Weights of a small mixture-of-experts language model, trained from scratch on English Wikipedia: vocabulary 11519, 608 SwiGLU neurons an expert.
Below are experts of layer 10 (counted from 0) of a mixture-of-experts language model. Rows are named router (the router's row for the expert), gate (a neuron's input weights, with its number), up (a neuron's input weights, with its number), down (a neuron's output weights, with its number) and show model dimensions 128-255. Each number is 128 + 32 x the weight over its row's rms, rounded and kept within 0 to 255. Numbers have three digits each.
Before each expert's rows: "mostly gets" lists some tokens that are sent to it at least half of the time; "raises" lists some tokens whose logits its average output raises strongly, later layers aside. This comes from a sample of Wikipedia text that the model never trained on.

# expert 0
mostly gets: "idae", " a", " Genus", "ensis", " Binomial", " Clade"
raises: " and", ",", "\n", " to", " ", " t"
router:074154148123078079142137132160125076174148167156100077159126116143125141101156091174137112153166137114087138088136077112114106117112070077132109116099075149108125052189133126146104155095108157124117147135146144161147121116099102105079168085079111106163112095128094069127109075108117112102047131198117120106183145149120065156084085144101094097105160099137133121118112152106142127102108
gate0:132144145130131152171163099139080148103120136121149113155129077147139135139082119113119041139121122091103117073111100119114094170139059102129179094104099116125161170107182184102115131118125073088135115126111093102133169116122061127172194160147092111139126134104143107164112071155134169188117142133120142141050169154117082118103157085182098132130094106090133121144149122054097145157139
up0:135135114089112109111079123077139116132161161136190152144105135049151163141063134111106122089121149122172124091139162142172091146123124104082190132201138138163103142120105113177158205142103174188150158112142127135154160149114130107155113161145164140189096120142088108116148156108213081130098136099161130139167144151100113152119135142145107071121091137115150213085130135128096144136144
down0:153074139156133151147170118140154089048141104131032136091102098169143161126122122160133164154138127148148144147125171101147132146116137167167130160241130082138093098155146157079102186152151154103125116103092133140124089164129065108166152169142098136178126173095145117165189174163166173153129144109136141188074110087159146124121184172161109119149152128128141127109123141132179095154155
gate1:105111142086130115085116115098170160137162159133127108082132132133120153115105143133130121108143170143102119163184159131120111136203110159135138145135057122153118165079176159120125110106126135093094101104133144118084135166107121167114146083132180138104125173150171135103100127086146104137140101145096185118220159166151060137165094131127126115089176110127158118073137183088120159125137
up1:098182086142119136092121115150114126113112152211154145115101082136092093124098107114112091111127160177132181090116083129109056183119115169119107124133135112114147128156153094126142118137122102117153149171120139141117096137157131169130119101137181073159109130159156125162194068090146099204121136106135140126111154142140147074062119139157131153119112138095100059179221093096155167161161
down1:074069148139178180090114161119163141070120149059143128036119142152083111119140161125123093097081105121125064114122139109087172136119115099110154113134105048155094106114157113110117144073066150113133107146127159124142131145136059150128093153115174125158164109110112166138079157134139159186125087130138224163148120077102094130110102149107133041111088060115112086128151054122174104151052
gate2:128136134110145186192109077137146141139099117122151146163195102097124093128116115165190130066117130140157086115126058110135101137127136107089119129146074090151144084154148122069068087138097132124151125152143097098113124208161132124142115088121162113162107106088080153051142152107144119113100066095096155069138107126160103116095124132111108126145118113137114142131156086158159192118104
up2:120047103117107143141061144128147110148146142056130151166157184085131097168164081124056145128137093104106090123132109085159098145126120113063120121073146130098078134149092112099168125122130119109056090044108139142161108046179097101136093122126099139153111112116109096104139059113063130127141116142167131161163111166176117085208096146125141105117162141094138117130111125105104155120106
down2:134173141099139174155089095141095128073138131157129124108109111157124138164150110128181165146097145100090146172140095097163082119099155047140102164153145181138108099133128127178115166131127109182143137079075170124103100164084148113204111124130116123093159040167144156123152077109117234113136131094160127155141151136168125151133145110102102129066152114092095084138182191096115181122142
gate3:155075116143185142088170136124117198122147109140105113140059154144102155076149082160149137172172176145100118110151103126136084136099055111103086167124135097098177089101117111047125084101172131068140156105179149108092121088072144185148069137171122103179133112122235163176134104172139117108150134120107085128102115161136120111118116121173138122104173090068143150096149111124174116132121
up3:111113123093134160142077091136095170116137161188122122100100164175075121079094173126147153140151187157058071107079175103095164194064159176125142153148141169120099163144163087135114118128142152144173155164087078148121141116145047113083139097114151165113150139075097141107086111134094145111160124094136129121075073098189129121119079107148150177097184145085147145112098085129121130100174
down3:075116077144072136092140157149048149145122080105125139148121133110101150120133150187114129150136127150180115168111132127167173151161106157096070122115152098120116173191114126077103177179112168175132149137130125112118093103085099141114157146106117135111143170104209178134167088150122130197112162121140140066090176190115116130091153120105191065139117132142144140104121091091112201115153
gate4:168114113130173148097096086188151126100106112205173170136105124168210127122119083129155129156170061115101134135089111099217156139226128148206048153127139127146153074103162105164124074149192166152107151077166088203091142152158127135113083106097140108131082175132140119182112068157070127118102129154152127156083167192116110120144079113134095159122096124108087104090130167107147135137134
up4:070125119166133160112149152140112132176094126059113137123147120115156127126113098173115164178098156169116135098120104065165137147101154100179080170167123098113144158130128146120140123119156156118085096164157155074094142129113111082101110100134142140130097120078124155177115059179095123104124132128176136071112124155122088161134189117129112202079117152105062094175127114138142113175157
down4:131152134169161150187138158083142199134173126152128148145137101143136173165137118149136107100109188185121143131061056142145184107138189105166144095130153126161118126143122142147123101131128103148122161145139096164079114203135139175098075154088160092129159117109157110181135081098123131069115127142148098088109113146109156124114088139095163123118109112118138161135115079164128091136154
gate5:129090118165063154125115150105132159157098195144136106112132189108142156113131122099141145125108098147134150125153137142116106134112082067141108074121127152169044094159133143114148182143093105146105157193193104149135157104123125187144189149079111155114137144117155131104169093105127182122123105149155083145139151110177066131045111142062147136123113097077145082154132153144160165116108
up5:107069114149075186213065151156172160107114056108131121105183052082158129186116115148174122103083121150095174060147091111120143098146147098167116113095147179107058100204160129101114154091120103168081147129082117191170176158160107158107121124136081131154126141077163119139115121056137109101094163174114110101122152124124098113103120134133124130160105076076145081194136120177117121106157
down5:105111143167144152185085135118169111110153097125091206127094119106187200132117120124096138121140163105090152128092118112105130124137136038153207110118115123115139145130101198091167145154099105130120150118198180168118102109177094086144079154140093101141139144087111172121154129102194122170121177075117114110074121168087124161130185166161137144102093114172213094102135163148177171136143
gate6:076107074053069082114169158114121129143125156136117113154142115148140187082119132105180079113133184094119103121142140086120142182149142138139107071135065152093131063084136105120116097092095139165095112137178151153112099139140131206108171092165150133099153095104098069169094158138123125149130146124108176133160113133155194080142124134127026145126146116123193122149087125171106095113122
up6:150072178092123112035150141159173168101135105106124092164148171124101135107140132102158130121153114064116144070088144127184138172169096155167089126068145131107114121103109142148150113115135214120083142130102117193069196161169113144115148082136137155128136122113123062101175150093138176089097118164116161113137108142177183133094121151112120119162167170158148120122149140132116155175091
down6:147105064082119113119108107110145112166085179141114162136056071128126091168166116080108059117118135120120085144186155177148112180119158099197135139083122155119160130147081126172106129181131167135111167164132160148085103124181144157146126086128137151073118109150134150081115083125126143072122159128133145180100104134114113140148100110098134146158118152095134176156091131140110125118066
gate7:184053171123123115113159125180109144166117149089109092158159132118166123141117179065185100141093066111158089125134145093125171152103130118107072184127210151102150089123093128103101107170148106110101150129063166140131112106114077107120181143127107176142139091068153091085167102132122116141128132092136095166136125084084110127118105135047132143176186134096148135133147090160191160143167
up7:117129154128139156139143112133112148135111164129122199102188100148099094117074137123145129141104095146132121114129123133153084126131118127174140200179158139193130105140104103128114053151112069128105077145100143182116126112083119099160121122128137138155147128094132097142087128154108093158058222088129111074100190024180118194129183128131056073121150114118132125162154133119117084143145
down7:199171081087158200120123085137096125062114149184152130161170123128189157092134069127157141173136150106118100139091138085113151058133098127107133094134116120085144155091149105110173145125096071199144126097116122099151112133177086134100107140095160148127145128209105145172192102105183152159114146139078119167163159134120117186108073133136066137110130175148125133168142124126102060198121
gate8:083158156096172133120156150128123153079120154115129137116106130114140072133159122156105141114094120118179134106184174109123113130140182083111182116151147144180131114138113174142126085111121124147114135168156146207150090091109212133123163105124115102162175157149131108143172151140121135097124126123129145118128119159131102120115152127147062090155163119114143118090164218171155167159086
up8:131108134116146120149061114115166152140118115119143198110115105157061147059112144126117087124095071148158151086100092115032129108113111173131116158163088107146148181127198164088104172170020092181129112170097077155166091063122170125090097161125134113091131143100095113133105145153147129163090106113194121119147097140158064159168121125124131126110109091074152121142107117151134106136158
down8:100156083186134113147140102139166124080117157152130061110160092101138142133119153096151101146112139150132119084100178089135106096130122180106124124074151149121139108177111169140129162085122169121115103110114155139200103073135125061186111035154134130106081110080093076105134133150085139162163117153139127138161056152032144161126110123143146086157179067132169110117126100178139086077151
gate9:111130130121151154144165158131150171138154151162109119123161184140115145114104104121106071147151092112159141051169122087085091159080038175154118164140143133173127129200170151136120141104116079132063183176110070195150164143110126143134124116187087123113113133116117074161161146135122167108110094152111160129076117161122127106094078154169099103126103054146130121136127145167130115183104
up9:202147163142151127107120142124103154181126167142065144167151141109141171078175132145103128121177112122138152104089118107110098161134147169109173124095135119148146151146136135148134116141155132142126134121161121162143131133131185143105143097108141078153149096134164178166100161161127116125094124168122126136130047185102100090099084178121134115220053100152060111127109052136106139133168
down9:158110135123151155110156136116144145109116093097142094082102117117112139131171168143143110119134127139088050161172133099086053089125127163121188184144109084060100082139134135172166106144175114185159156049099090144099077104178127067155130132096085155067135134122153147088125100113144183207128082103144133099154116124146133122097147150064147167070056095169093152054167150106183134078096
gate10:122074124108152144118163145177115057116122130182197148123137094124134133139114114158082119121173080131084132097135095178214134146141141092113103133065083097162139109192143161142080160133185093137100136165166146142093190105188146090155023154120111022144139126130141138122133140123121160078115127141140107104131147138158122073086181157133100124135167117137194137084209155155124122101114
up10:141187135107124121055145057116173143115106108127054130119127039114119163152184130175163104123148141126112107116166204175139188134120140101056138097069162134112160186105104184113097124134072100162079080056153150085127139107071069136145105130124086118196096099140158179107121116120102095094117140139159147167078138189137118074175173103182183146149128101094138048166196120146134145155119
down10:088134106124142127144058140105030122136143144170122134105123108153122059112145145133148109057130132161113172122102098169139050139134122160113087130107172109155153153142135074149160154116137075142154096119174133114064146134114126135127082146110123102144159127072067151119118121149118170123115123149142113116140090102115119116139136169122112136000157150098188113086050200116110129152157

# expert 7
mostly gets: " |", "|", " —;", " –;", " National", " Best"
raises: " ", "\n", " N", " —"
router:087127111145120090110107177105130115114184118184074150089130127187103120100118118176171103162147128108112133181077085121110119123152177135107176139123115156180138121161097159163097194086157226075114103110143127135142152066169081125072147131198174120158130087128126142135068136158120073037108116193092144073194122096201090143146092162081201072120173140142173165128080176132130171111111
gate12:126168096144130107207175120141169113076068120162107109118124108107106089148125096132118111126120137133165196165110097160096110153144112114137151166100082100161086177119147160208162131148084128119144143106120165174157114164141099131146138084130100157165088127138101085102090157176127166161149082135127146067102142124152109102117168167159112119101184143094110146130143140129148186175122
up12:079119105160168175170130158131111121116130080147154116092116122146128124202116112163137165160207122122159117170098138144116126136096143091125115161079141114104125171117179119123146068142178153090096156121145170120095112129141089116207126106148174149122089122109098178133169169132103117102149130112097106157155135137123095072144139157150154155121148092141095118079122152108134147082138
down12:071060158067157158182149139121119101137136096206076089137114128104128100220118117114117085103112132060114102144128125138065113145141110144098127150084099072105117145111098118134073113114145146128129135105089130119132118117096058150150160131089140197111070131123109174094160109154152174144157140155141124138163131075090102091091152150127109053140151173125106155133177133120150139142062
gate13:162142143116147152122085092076138069123164076124135135144100119134118105137178109110089207144113110132040120172187151132158144127104075121116105126085102045165139101099117138098127154135188091100167175121104182119169188125120140124115248176096213177137088131115128102135108101127075145127156134132176116104150107120139090080147078158096168127134199146076174138147090128112091158146104
up13:167110126160157138027138085120129110126139141130136122112132115141208228090171081131088202127155106108183161116158155150108119099127148150142133145148153128202153150116120097130058088088090092160081203128129148122124126141140144162088100162092131108093189144184153099152076159119145097121177158109126109114124111176111140116131169090067104062124172141120092116128185072114146155181106
down13:131109165090089107198174122127156130139154144122129183129181150167109020167101166104146058126150145132164117115072091133149127199113123151132144145130087127089090131122119167120060110104093117100156088165109091149108158100084110144032176112099125158091124112065097063085153187067135165117097165105172079156100190098109099046175161127088090152107100123138174107138172166085132116094091
gate14:147127097083141118098159166125099189132175132144132121123125179113115118132160158094207165155132122139121156099118071149089129118154120126054183054132092151129118064146131129098115148159061197108147118165181120169134127105145090118097087090114153118041170116125133121126187137148176125103120135153219142140151169162126121122167094211126129157120131158138120101093107110104124205154136
up14:096140114093106134181079175147105117093113084086099142103121142169090113198173116137163098076099112113139120109070109096043150064067082129078194073078137093124128093165149089129095179092125177115164130086149109165186108179138132118156198055093152144169128127059143125134089152148135075102149108128157090119128106123109149039157133118114149115114159113078159122068165114126214141118141
down14:097154129108164135114070124196053111131127110133129105104095161145138096079116171104082125106110157164138088097123095156120094174095116132136145135145093093115159163092120146156141131084132107122150151106156150116155148134150104138163159115068147043122083188151120108175124142125171094119197136066106127079148139194115128132145121065138130123112071169108101137127096118084116096117156
gate15:085097157189119106129127122164130185151103150125177105069086099185135141135150093061126170131155140153181165115191141126206071150090164117156121112139131142097091110125169153177127110065129140146149096131140118141129124115086157096155135156117089121145098144150181093076068126161227159096100130152078107125166143147118100089134054119140151129088141097103107137104118068100192166126162
up15:141132136079150098112113107113102125148122127126086147114142155059096138119125182143147085141083176115090083129111133110106105107202112103150117150111169179132095143150088136109128111138190130073190157138139131141148090158163171134121154086152167063160144126118145124115157135115125149137079128113201124166186135092132120155112126111165144178095157186110145154146106083113147093235119
down15:135155134116128171186194076132112119148176148163116123149138154061131183165166170124185098149110141141181165096158130090067111123128117086123117119091151089171075117110078205092153160118133115132181090083094170163136079136152157123143113142125134104114140158169091048080142178178104184117098112179191080128118126131098134149049061097162114147146116130097080075110144139147098115157099
gate16:140109139107139101092151093113155145114173166121144204190140143119114103115087092133196107178117118141164120170122110142201120152063108135130137140104140154147149113150120136136095112099138104162167092136182133125168167165173097128095119126145157092097168121123148154156084099139120108201154096091121104124129166123113087128144119148115123088134116136097145147169084161152171089134161
up16:135166189114202122131148121174040111124108106181116096122139239150070147149179073129113112111081094153144139124148207080116109104150141152150150104178136173184150119134122159102116091083123119153100126085111079110110143113141183139116180105114154148122122150111152140121145170085108087155189111124126191152126149135137115127143133077210124160107060177141128116154134152114115157135114
down16:041125136181129159145076151091110145180212103125141109067128085152161169129164097135109119129138109154185137151159131147116138113160133158108132132129123090102134169181164164192083087106161173098130111175143116172140107110107114115096089124153149090140081150093160099163087103119168109117086139126114136076135146132110121080098098057151114130091176146109154066114146088136155161109049
gate17:114101132083123116085162088107167160076134111107162127148141160080088160081115129132148062143116173089166098196176132087038137157140123125140134108096128076146118108184166116187093182167113132100141127168067108139145176153062094177066140147144105142145126091104144099134098113150109100140092185113136148164125172163091114140097190094183106119157142150178137106102122129110134099103107
up17:116161132121142117149073123164167160120107133167149178137139158082081077134062108159173159121134146159101096108149149107130105078099169134132041081074079136127145122167184149137108152103144156130139147133180135113136154139138099140160121125156157183113161131124113112103087110118177157178114082066087106147100086116147142142091183117130108095094091140130126147156139075154156124098125
down17:140098135122135172100094161142116135205103126122157107157158148151087134157073133103068201127107147095050134205132118129058122169173125126131127131105139115080100062095158147145206172137122107098118145112132134107116132138142118137179125089140135153065160115129082124100140139141158106118186162119144102133103145115088157150118090061119162109130089113176156163152123117139153127121109
gate18:123111139200103142143133110152101100121184134136121193165172132152130162119118132086077130108085119058141098125171151120133109121174159146094169175154142118109174157183146104118072155153175205142142074124118103128127133100182102142111171170156136159126080170115113161111122090172139134124186140165129140126109136135151124134152083082114121147150131154105110154146118117060087121149090
up18:120182076061111159094093172144080151153122165112165116109112092112131103129104201100139100109131126162192108103120155103116163122077141120138137120110098140110124134176131116084145096187128113114092138107119134121151110148103094078108087198071111171112132144079143054114134147108141116056133133060142115165095145148135142112135168122125102132117116097167128073168135122209092085124128
down18:135147091142130157148072133112202099149112154066160131087131123151144132146163095095097115166126138110067129089144110078129172122176129102158171096147161101111110160097102127088164081134086119130114128091137188131111143124144095072133119088162095079065101127148086113099148114109117156144141154087055080107090150147173093114142163142158145190145102116086167112154175159075200089134147
gate19:145105182160150079087100109109127138079108138121070150104192140117133179107118092107109096153101101128133108175121110165136123127123163121112076083096093062077156060127093125133099137082093184103164141082210128125091130147196100054144087088145086157084119161184158123145151186164106117126135177158094082133135118188188137135107143158111107121158138151183126086142172077141175145178122
up19:123098158142125163127118229148105128080066090119106102172076115158116090101097161138103128120115169139185097158162102186091095158065132163117074129101137137146139169125132152074150081119136188094099119110140184087106135160139123144126157150109174121113119157158087121193113124115103163104106108167085154146113145070119117142099066164100108180144099080145163113226126154114088164089139
down19:141180109106192104153112088183144145103098163135066110118112125120126158169154094100149135122125111152112122116088172197090097146179126125125152157085085098094125100147150092072059108113113126126130100174070131125126108118170128150108113137122153073105102071149121144161087145113144102093074167151126127120139126070153144163128140137136146073080154159146154106155145130141079164124108
gate20:129149154076152159119156164090138061129181137164115162168110107116142132051138160119089169142079118107130124106086136131113085173136158086122125151075131120145132098174062126065141114125155129095204068043147172118085103120168142122143156118168145168099104084116112155130103175110105115110118151072117149142148156130113126145143163109055076156095136097127136079106113073139160109121139
up20:050099089140098155110083122132126096118113086125173156086098137122152144094145185149177178134140153124160149165125199115114126125165131151199087134114123138149126108203128138102131135148156137121084140093077122140136154151092116116134138151112162116134091098084039113123094109140187107203178090186154098178106150132083119081144148160138110180174104188146177131151130114109174155132196
down20:137122091128170136123141127159163118148105141164079089157108150121064084150114157119126121138090196105163124107064113095146099130074146131109182123172124108054112087056071144104124053100126115170117104106063116118137112150151094157101177086107118130121146145132152162123109182095099101163129076118131136152173137106149171233146143123156122091075080105066125134132186149117068083131121
gate21:166061124083067156142186132169155083141148150169159118124134154098119084150170104069073101126075116162092080067091162117131142108109116091139147075144143146152131119119084107156139114120147084095150158150089175135097145102124128113089125098149169114145092118111096081111175156148124099161091192140117160132099158118098049080130127098173105121163107131052171149147141134100115135055111
up21:100115145091127193124132103047128090162104170125120162110128150115146053107098137112082126092195142098151091096073120062189095114111108191150112104146136095110084102144139118102123130136129129155147142114114100161156132170115147116126122076160152102077063190121183122127105125131083129160189176087104208157096155099121137123137187131101078166102141166140115115144110115058187124154160
down21:150109140109072161122092141097130107144125143098122196126076132112113151119152129136072095175138069139138136143169063130155111124100129151088163096112163146123046162087133131142134132105171146117150105156092047087099045157117152141089177098146178173087107144166129082164126093142122092143166084112153121156125150118156166150126139134078158131055139153157080120138096091119106118136130
gate22:098111120194155132086118127091139175113154129127088167114105072109109077198104064139139132171155104124138138197164117130130148133132112046201155140103137144193115122124118120141137151132132165124123128058126149147086129114161160141127119129133106104100171124202096111172144125114160113118149163116080113077139203163079152100086079141193111088086065184083145067128099201161142096153099
up22:128100102163115029138148118227074123131111083153102133148141162133148163126168124088133095118116188090087142156120123169181157179164097163107082170075110122089145135133152132108081077141147073153132173163080122105075188075096068127113112101071214153135069188124100144119104118115116118152130111117133157156176138171130119217195170162130120074064156111136063133141092069107123126128148
down22:114084145179072097171146135159083140103136077119073092131093183101134143157134186133124167163111097183155157085136082129140123144144048112158102094141087111114119120116153114075109129145160128161130125177121139141118131107120156083098117183125143136126123149105093108154133128156155147083146109124109160081137110148081142130091101107055118140100147124188124086167150086120187088147092

# expert 4
mostly gets: " film", " School", " series", " game", " city", " school"
raises: ",", " and", " in", " to", ".", " ("
router:122059121156154158156097114175102086144129157136147138090108080130134149098155102168103111130235094112139121139071114071150113129165100115179108118077108160168107132182117101097118133128146138119084109097171124147093146126147097058134098099114148074159156126194096147158129132144183067085144076132150136099114114147141068119084101187106156104120175123174142140146127138173187218072120
gate0:157172133060113139056131130125155203156122201148146121056131144140107122110163174131166114083111133134115101163161186161120048140145079164123091148151144162109154130201150163186118106133095103101155170081100137130078110204128119179081186074154105083172125128123095081143090123149146110152124167080130103177176100092170118133128107064142120090141146107143112146084112130140169133130083
up0:068165168155125124117087159173130144165097145184158171115131123189159094148134096139113156144154155136067135146174098102116068149172095091098134081175092126077134176095163128108156144106155159084190103162102102125155150113141150131123129135163152135121174074168139102121158125110156130175087100114095146119138111127090145166049053092122125149132125139135123163110173124156182133108134
down0:184107182225141095123147142116115150199115071120111147149106140127100149180124161053079094191108141111118138135145114117134134136160142104161135111134089095144160142148124110105131128158140125198108085122105085119072095128158089112099130141132080134108155153187139157143148132086102142105071178212120080131098077113153095147093114145129114119162165129165110119108182179132175139110129
gate1:183104164141127127145134145103096157130109183073176128085131133182172209097151123162160166133141171102134104126161105147109125171115048127146087125154093104166090147140152139068096089123139156067165186127068135119137133087132108124074111178113125158109146088133154174105147158113140107173131103155088199142155063162102124180093101117165107114098139112106139146159211139135085140108136
up1:126064147116070132083077126043095117126143089171122130043188133123126154080197152078066129125205105077118120039130150136158122190097105168178134127150053077156037132080114127100096103094185098113174191127113146129135157111111089118097140089113175064118150121149178157155148159132144122105149147146081136133145102151122128150151089075152096100095130130109086205152145117131118171120120
down1:166181094128186142147131162183148113109136146099105088167130134177149129073095094159155125120020157120140148128144101104225077085162121149172160136189152183106234105134134144154146118111094107161066087129122167118171051127112131175110140177136108185146081159138116091105152127097157107144124131117098129115096114097119099132138143133105160113084111119100159049090165103132125102143125
gate2:075141082164127123081137181130090179098142089162158111146164178116103135109127172165166108122103125097099130134115128133183126079112162148112132129180137164100095145147170164135094162145145074096164133106112127132096082121058182112139111064099148140130145144160139115116116128109084136141080118180168127141154115124111097078126123158082186109099071100175162156152092144122073145102088
up2:138077095066130111180063126155066124157133143102130186149148103195147139096155185063115127069134117155101216128119113146116080146113105154100111130173092163111113140162170066159079139111058156104116115134157111095111167127171178135126159152140096153071086140114124124092098192132125178133130115074148128151134148085168139168171145096130069172123195170109083118123143109088124105145137
down2:147164101111120127189153148132036102098136086086116106160119135122173115111019129083131091073113041151138107106121133157106138083127127126106088078089124101158115161136130147131113139137150182144159075093160043156109168133137177097152162128122118177098088175096113143115069134110144162133109165094119121150131124118159119115195112147104133117112167140125153176163171158091131153099146
gate3:081107113128144107106044160125183143091159133154153129135104109164125115097136074174118105193147167131114166187139135088129129197140155103148115139136108166127105118144106111185138101125192094097090155143154148208156103098137146118165123118097147083125123129104090094135135110112116117179080150173097164112145126158131156109121142128143182115200109136122155126109083166144134116102150
up3:105183136088145117113142110150153155078135179099139154119115092159095123130154115143056189176132180152117154130196174194117138153082132127165109152132169119104149110088147100198146074109165096140133155108111138188165102167096137136134124130090139097108106074136133130150121131138106116143148110131105147137164095211096194117146126095146078100213101116117136136144130185106145127118120
down3:128109148169131142138099177138152098049112114139123131132145095129124152185123088072138149172173146080118103156187192161144136160122120077099118119108127129170129162119102107201101092175159144081142145134141073150140112120143142116097156168139152174152162096116088123188085150076095079169130097090154134075147117124151131113167177140133099133207117105119108091154217130110114155100145
gate4:134118191124094068149088119152143122120167114131101162099070144080132082135152148115128125135139159132138173113116166100118088147146156111133135137157045180119179139176148146111147116099143055152189138178157151105151136148119151153139130146113180175113091099143114148174137092133170084122115097123154079067152147169114099155121155133183136128116077125166088114092156124174126195091031
up4:129163078101113200123094153138130100138159144123143156105104156147134114157151154162118125125075125093147159125153156131161093165138117138060118158215126158120097120154141135094150130155049124093141099154067025177138062116126145114111107117127145083149109124066088140132124133169091081136134138156148116132134171098109167114121164114122169147109053124115183143178141095129164155045138
down4:065166158101180108187103163175155116113097117110114071118142180116132162174150131096117118124088152128110164170126128082126117122166146110121117087106123184046110117127088146172087118102150154156197144109093127132128103107068114100127123107108151161107146111151168126111068087159128113123131115123135085075180108132098084195094197111133176200175091146094148150118137091100137101150106
gate5:073130085116167108143106138172150144116112140039164113125136129124102152160109126108104169162113088121207062131117102137090152102138118161207084126092170130093088100090144093140189145086144099122168117064161145159142061149088165136186164102170082080105149116163097109147143157150108171084070163118119050078128164130166143159213144108084145119111153135136139160090063074160153146102092
up5:127041085131129106090154175133146112045120153174133124151121103096138138146133137102128164114117118103102146163106090123113122071166117080141151147097097182121068173124046155121162159073096135170100091108162066167136096168102148166194098111136173065134098145145141078136137110083105130127148134104102127131120089130141076160112163154127102185137132111171118141092049159135148158121186
down5:103135142105121153183140156139135167130118101103109169168128182135146120136149135132162123127152166080095163117095084134131167086138140148114089147175145129177164113198178152125134084100088128132118111132154193127118144086115129121132166114149130100122095129089107121099191091113159102084114177112143114117109091171133111057111165114160097167102162117138129063127222149155080183140101
gate6:191135142128132067140166106131080123173219164167134163120161163134154124144084115116145048091179130152141111138111129142122089120113134178108098119160114159165153139184134131134100127122105117150074082063141143093136133152109115110123149140165184141148146082109116154185110077129093142109160116067154126158059181167146171143154079122137136134132172107140124122088084205123168175111170
up6:081135139138159166124102132093132104184158102182134173129115073150122102176131085103126180074107162131147163201065063115154122126204105075194110101098142131120110111087156105179098110131135135115132133164175133126072098160189147151084099127082169064138143144138075127108171176099146122120124120161178118139103097072139113113165083171183127158130114223112142144147180119092143206080157
down6:107175123118141146128128156019100126114098144100078162083130228179131086148136099130115069098084165163157193146153126103115184129141102153179158062152183137106111140111140123172116149122131196129104147143126164148145178148100141183081174136146187135197123164085099133049146089144086103199100176138111158092099192090188068149113091096172161164139143138132117191119106102120070145143133
gate7:109197088161121158127136165121151120183163143183086174141141143116177148143143118148147220167120041090166106149184104116104100141139106145167166160099095169193116069152116137133141094157118076160140171113131080111140159140163148071086184112174187141137148111134132144117135104115151183121131195179129111152148158139165117113107109111187141116167141123130154105116130140080165191081084
up7:131139137151146109199171142084134115118129137095083175094103141134163193168116121152104125159182055136119082129139142108130145125104152099167150111169126085102122102138160137189123099137102102144173173187168148103121167183197115156106133084113160122154128081150134159170095134196105137103159152154098100107164115114094109114150155152145116124155077179189126123151200133106101100154109
down7:174114148134138168125165128139099128127139099126155132187149122152096106136125121108187112188146165126070100110131166150122110111107079153148147152162090074173119083120170137134148095085153130180196136134088135105165053120101087118155148134140124101145124154134092151104126102133117116123078162096168152057062173159191147130116208221117147110091124129115076122138216112111096132126068
gate8:167103091170114145112117120096099136147150121197088094113137165139100139100108193135151081107138116153210146106126129129117109119089137101141125206163170191151108135140111154090090142150094151174110111160169142094117122141104119185112122110125187176214046115161148113105140100141164111105151157091089099089105123107083130106142119157111136087122129142123189139159153081151141135142097
up8:134118153104139121188137158117090157087145171154117134147163139140132131101118148145133164088106139130148147138168175175175197071147140108082137136095124125122157129172205104156116115113124114141117131084100122155108111098120158128089095114116064174130143105096117140121052184088110101204155144110129159129161185164148146134104158113122091162109169101116102055178135116153186101170125
down8:089191130122153125160089110109095156109136161147134144159132133157203093131092095106094140158137099185140124104104117100163170080127154133161129123060151108174094141132154161067169063164203111130148134152162118072138172131171100107109116117115113115100104128182164134099128125126119122108149094074084128189131138155146154148201159129093142081181092099115163166137227159142127170160102
gate9:187164143094136118115090084132123106158155151047189044105167132141115147122109116192122138153140173119068078176163099104097089122127051128108160141020101122100144190101106135163138151130109171159160139047148126123105141090134102109088116129129139119066118086060122118140134060126157159171110141085139170120125128080108137116132091108153162129107146145145127066154189175131137107158153
up9:104138097099090185140092124086126098106078094112108123157094208129155093141127087132173128112106160112145147143176133134109148118160180095165108140162131158081132090185110092119032081162137131106106128133148106192145150146123086187194101143203184131125064099137081161090145099134145121124163105175165157113132068143121147129155162115154148099148095159134124151141115122110114122149073
down9:165161092192132121137125161142102132142128132074082122121183154156106106153110146138153173156129150119087124126096145113125079097118205169115102137136090139129125073132197160100131111103120149112101180101161127128209144102108134154142119159103100073122155140167122121099154112130136114136111129160140148064114129133094142210154116138153143185072174134113090155100133145071162149170147
gate10:167132134162108110126179145101133138153177113163157113144132143207107146127103061206107155148169109114116099143123177122124149128099149121141139175169193119130161172104170107131071182135093129155149118145127119133094204114119119145114107065122090146104106137086175160083149202104170162171126132122122156144112132165085105148089124128189117118193139163151229080103144148137095150127151
up10:142146148138091103190102120144235175100171156127167153102131155107123143121118152164143135175146095139140093100059106135141100058174120095138115162129121153114093126151161109158173125129111135124095117152091092153140141057143136131103132114114138144095134102095142116139136146105139087151175114141189152088126097134092093102123142120152103128139090125111128155113147132073158196140134
down10:141127169158076074149174115092131135187109066082151121093066118078123144124057147142122127121137112159135148142129118139158138115086074043132066131150111110151095181114145096099098177164099139102121119184108115146071166095175125109173071150078140089151189166171150112144095144089085060130111171160156122108161185131113127120130117197154118162120104098105142066115100088100186101094164